Experts of a small language model: 10 layers, 4 picks a token.
Below are experts of layer 4 (counted from 0) of a mixture-of-experts language model. Rows are named router (the router's row for the expert), up (a neuron's input weights, with its number) and show model dimensions 112-223. Each number is 200 + 20 x the weight over its row's rms, rounded and kept within 0 to 999.
After each expert's rows: "mostly gets" lists some tokens that are sent to it at least half of the time. This comes from a sample of Wikipedia text that the model never trained on.

# expert 27
router,162,188,161,196,199,245,192,196,211,216,187,150,209,211,192,196,251,170,199,168,181,240,206,210,193,204,206,188,230,227,228,175,193,195,189,224,205,200,208,187,211,240,184,194,158,204,232,239,207,189,180,166,235,188,196,233,223,200,198,199,178,172,180,190,200,201,192,193,199,200,230,181,228,187,250,168,174,170,184,188,182,201,189,218,178,192,213,232,247,220,186,182,213,201,200,196,220,209,193,208,191,180,184,200,196,191,203,207,190,189,197,191
up0,239,187,214,192,211,179,196,218,204,179,233,149,145,191,194,157,221,221,215,193,186,180,217,180,186,207,180,210,147,181,198,204,215,173,180,175,228,237,237,193,197,177,216,185,198,190,219,213,206,204,175,186,202,227,164,175,201,185,178,178,186,211,231,204,177,222,197,239,178,187,193,234,199,201,172,186,185,206,222,226,201,183,191,220,194,191,219,188,215,203,186,212,190,219,232,186,165,209,213,196,192,208,193,225,186,216,205,178,168,175,186,214
mostly gets: " −", " DNS", " Pts", "000", " ±", " +"

# expert 8
router,196,193,181,178,214,230,216,217,205,170,182,184,229,212,184,178,213,216,194,163,182,226,213,224,202,195,218,172,206,215,203,188,180,197,215,218,189,223,242,188,202,222,191,171,187,212,204,198,222,175,185,162,223,188,211,235,195,199,209,224,181,211,217,202,214,171,172,193,190,240,215,171,205,212,224,191,201,166,168,181,214,170,203,212,196,197,189,209,244,226,178,191,152,221,174,188,242,235,195,191,183,198,193,186,172,210,193,158,199,223,234,202
up0,197,209,183,165,198,191,225,234,219,222,191,185,183,207,228,200,185,237,205,210,172,198,216,183,236,217,195,220,239,211,229,237,159,203,196,161,202,232,207,197,191,215,186,207,194,175,202,219,211,200,185,177,189,187,194,186,218,182,238,192,191,207,206,210,207,164,209,190,168,160,198,189,216,152,208,196,236,174,199,207,199,177,173,207,196,216,196,184,199,217,174,197,182,202,209,199,220,244,188,235,213,160,206,219,194,194,154,175,195,223,177,232
mostly gets: " game", " album", " group", " book", " son", " player"

# expert 38
router,198,197,145,191,216,217,211,228,203,178,178,187,232,226,170,181,209,212,201,181,196,238,218,249,217,201,215,169,197,219,194,185,193,183,205,216,200,231,240,202,175,214,183,180,174,204,200,215,218,183,186,184,226,195,190,250,213,189,212,215,190,185,197,180,213,158,160,191,185,236,196,203,218,211,224,202,184,177,145,169,232,184,187,200,186,212,202,220,234,223,210,206,158,233,166,182,232,231,195,207,180,200,182,182,178,196,193,165,210,215,233,215
up0,223,215,187,180,181,209,208,204,217,208,210,164,170,186,182,220,220,214,182,170,214,202,241,234,209,206,202,200,186,217,181,174,211,191,201,206,211,190,176,185,174,248,202,188,178,216,193,189,207,204,189,199,187,238,173,224,200,207,177,180,158,199,244,191,201,222,223,177,228,196,208,211,215,229,212,180,219,165,211,168,210,233,177,188,190,230,195,214,227,198,222,226,190,210,192,158,164,198,172,222,225,197,205,192,181,163,196,217,192,186,234,204
mostly gets: " football", " music", " history", "ation", " country", "ology"

# expert 31
router,188,208,186,177,209,240,219,235,195,205,182,140,219,194,171,204,249,194,189,165,182,257,202,207,185,214,202,176,225,219,201,179,191,205,197,197,198,221,210,186,199,195,188,176,176,170,228,225,204,174,169,194,202,186,185,213,231,184,207,195,180,186,195,200,200,182,200,196,188,191,194,177,235,194,213,182,166,162,187,200,192,193,186,214,202,219,223,222,218,233,203,199,220,218,187,186,230,221,168,221,181,188,193,209,198,182,195,204,198,204,214,191
up0,189,191,237,202,229,195,168,193,191,199,238,195,191,202,197,206,201,210,183,198,183,182,187,218,191,194,205,193,168,207,181,221,189,218,189,213,199,194,188,177,243,234,195,178,192,182,174,234,210,168,172,218,201,206,187,226,167,210,213,203,205,172,180,186,209,237,161,226,198,200,220,186,189,239,193,212,171,177,190,180,190,218,186,194,185,145,214,218,247,195,219,214,197,191,170,188,219,153,183,181,197,213,174,170,178,221,196,175,195,200,206,195
mostly gets: " No", " %", " Votes", " Dec", "/a", " St"

# expert 39
router,191,204,146,179,209,222,204,233,205,177,181,188,229,209,168,178,206,211,215,188,190,231,239,251,222,202,207,200,206,239,198,183,195,183,223,215,199,215,253,188,172,218,187,187,171,205,206,205,224,180,201,187,235,197,194,231,205,176,220,208,187,179,190,191,221,168,158,189,190,232,205,213,223,195,220,181,178,167,148,183,209,170,178,204,203,209,209,200,220,234,198,193,150,227,166,174,229,233,206,200,174,197,192,189,179,205,193,171,211,218,235,209
up0,192,181,169,172,221,181,211,186,207,215,197,221,190,165,198,220,219,199,201,214,225,206,201,228,212,197,224,186,214,180,236,216,181,197,182,224,211,226,173,206,229,205,179,175,222,211,184,180,184,226,196,195,210,169,180,214,206,183,176,200,184,216,233,209,181,190,192,186,190,197,223,216,207,186,189,214,191,122,198,228,164,205,156,184,215,196,190,215,205,206,209,226,165,219,195,221,226,180,172,222,208,201,203,242,159,170,172,211,205,195,190,207
mostly gets: "ized", " used", " established", "ation", " design", "ations"

# expert 57
router,171,203,173,211,217,215,199,231,216,193,175,147,226,191,142,193,248,197,189,179,198,225,228,234,204,225,206,179,225,212,217,210,205,192,212,217,215,202,226,198,179,198,164,208,177,207,192,225,217,227,183,185,210,198,193,219,215,201,196,232,178,171,188,216,220,193,176,206,182,187,184,191,239,206,239,196,193,193,200,187,192,194,189,217,179,196,222,208,198,201,181,202,208,198,212,189,221,226,204,211,163,170,197,194,170,210,206,208,186,196,209,209
up0,207,220,183,183,212,232,196,226,187,172,210,169,206,185,173,190,195,200,202,225,195,193,193,190,216,199,200,194,211,228,199,215,190,219,205,211,219,196,223,203,168,176,217,214,240,150,163,205,201,181,207,203,200,219,200,192,189,227,179,200,240,187,208,166,229,185,198,188,157,200,212,170,226,220,193,205,172,199,212,153,189,204,202,164,215,207,183,212,185,237,212,158,207,229,220,200,207,193,195,202,171,215,231,216,202,234,184,190,209,193,190,189
mostly gets: "Th", "″E", "č"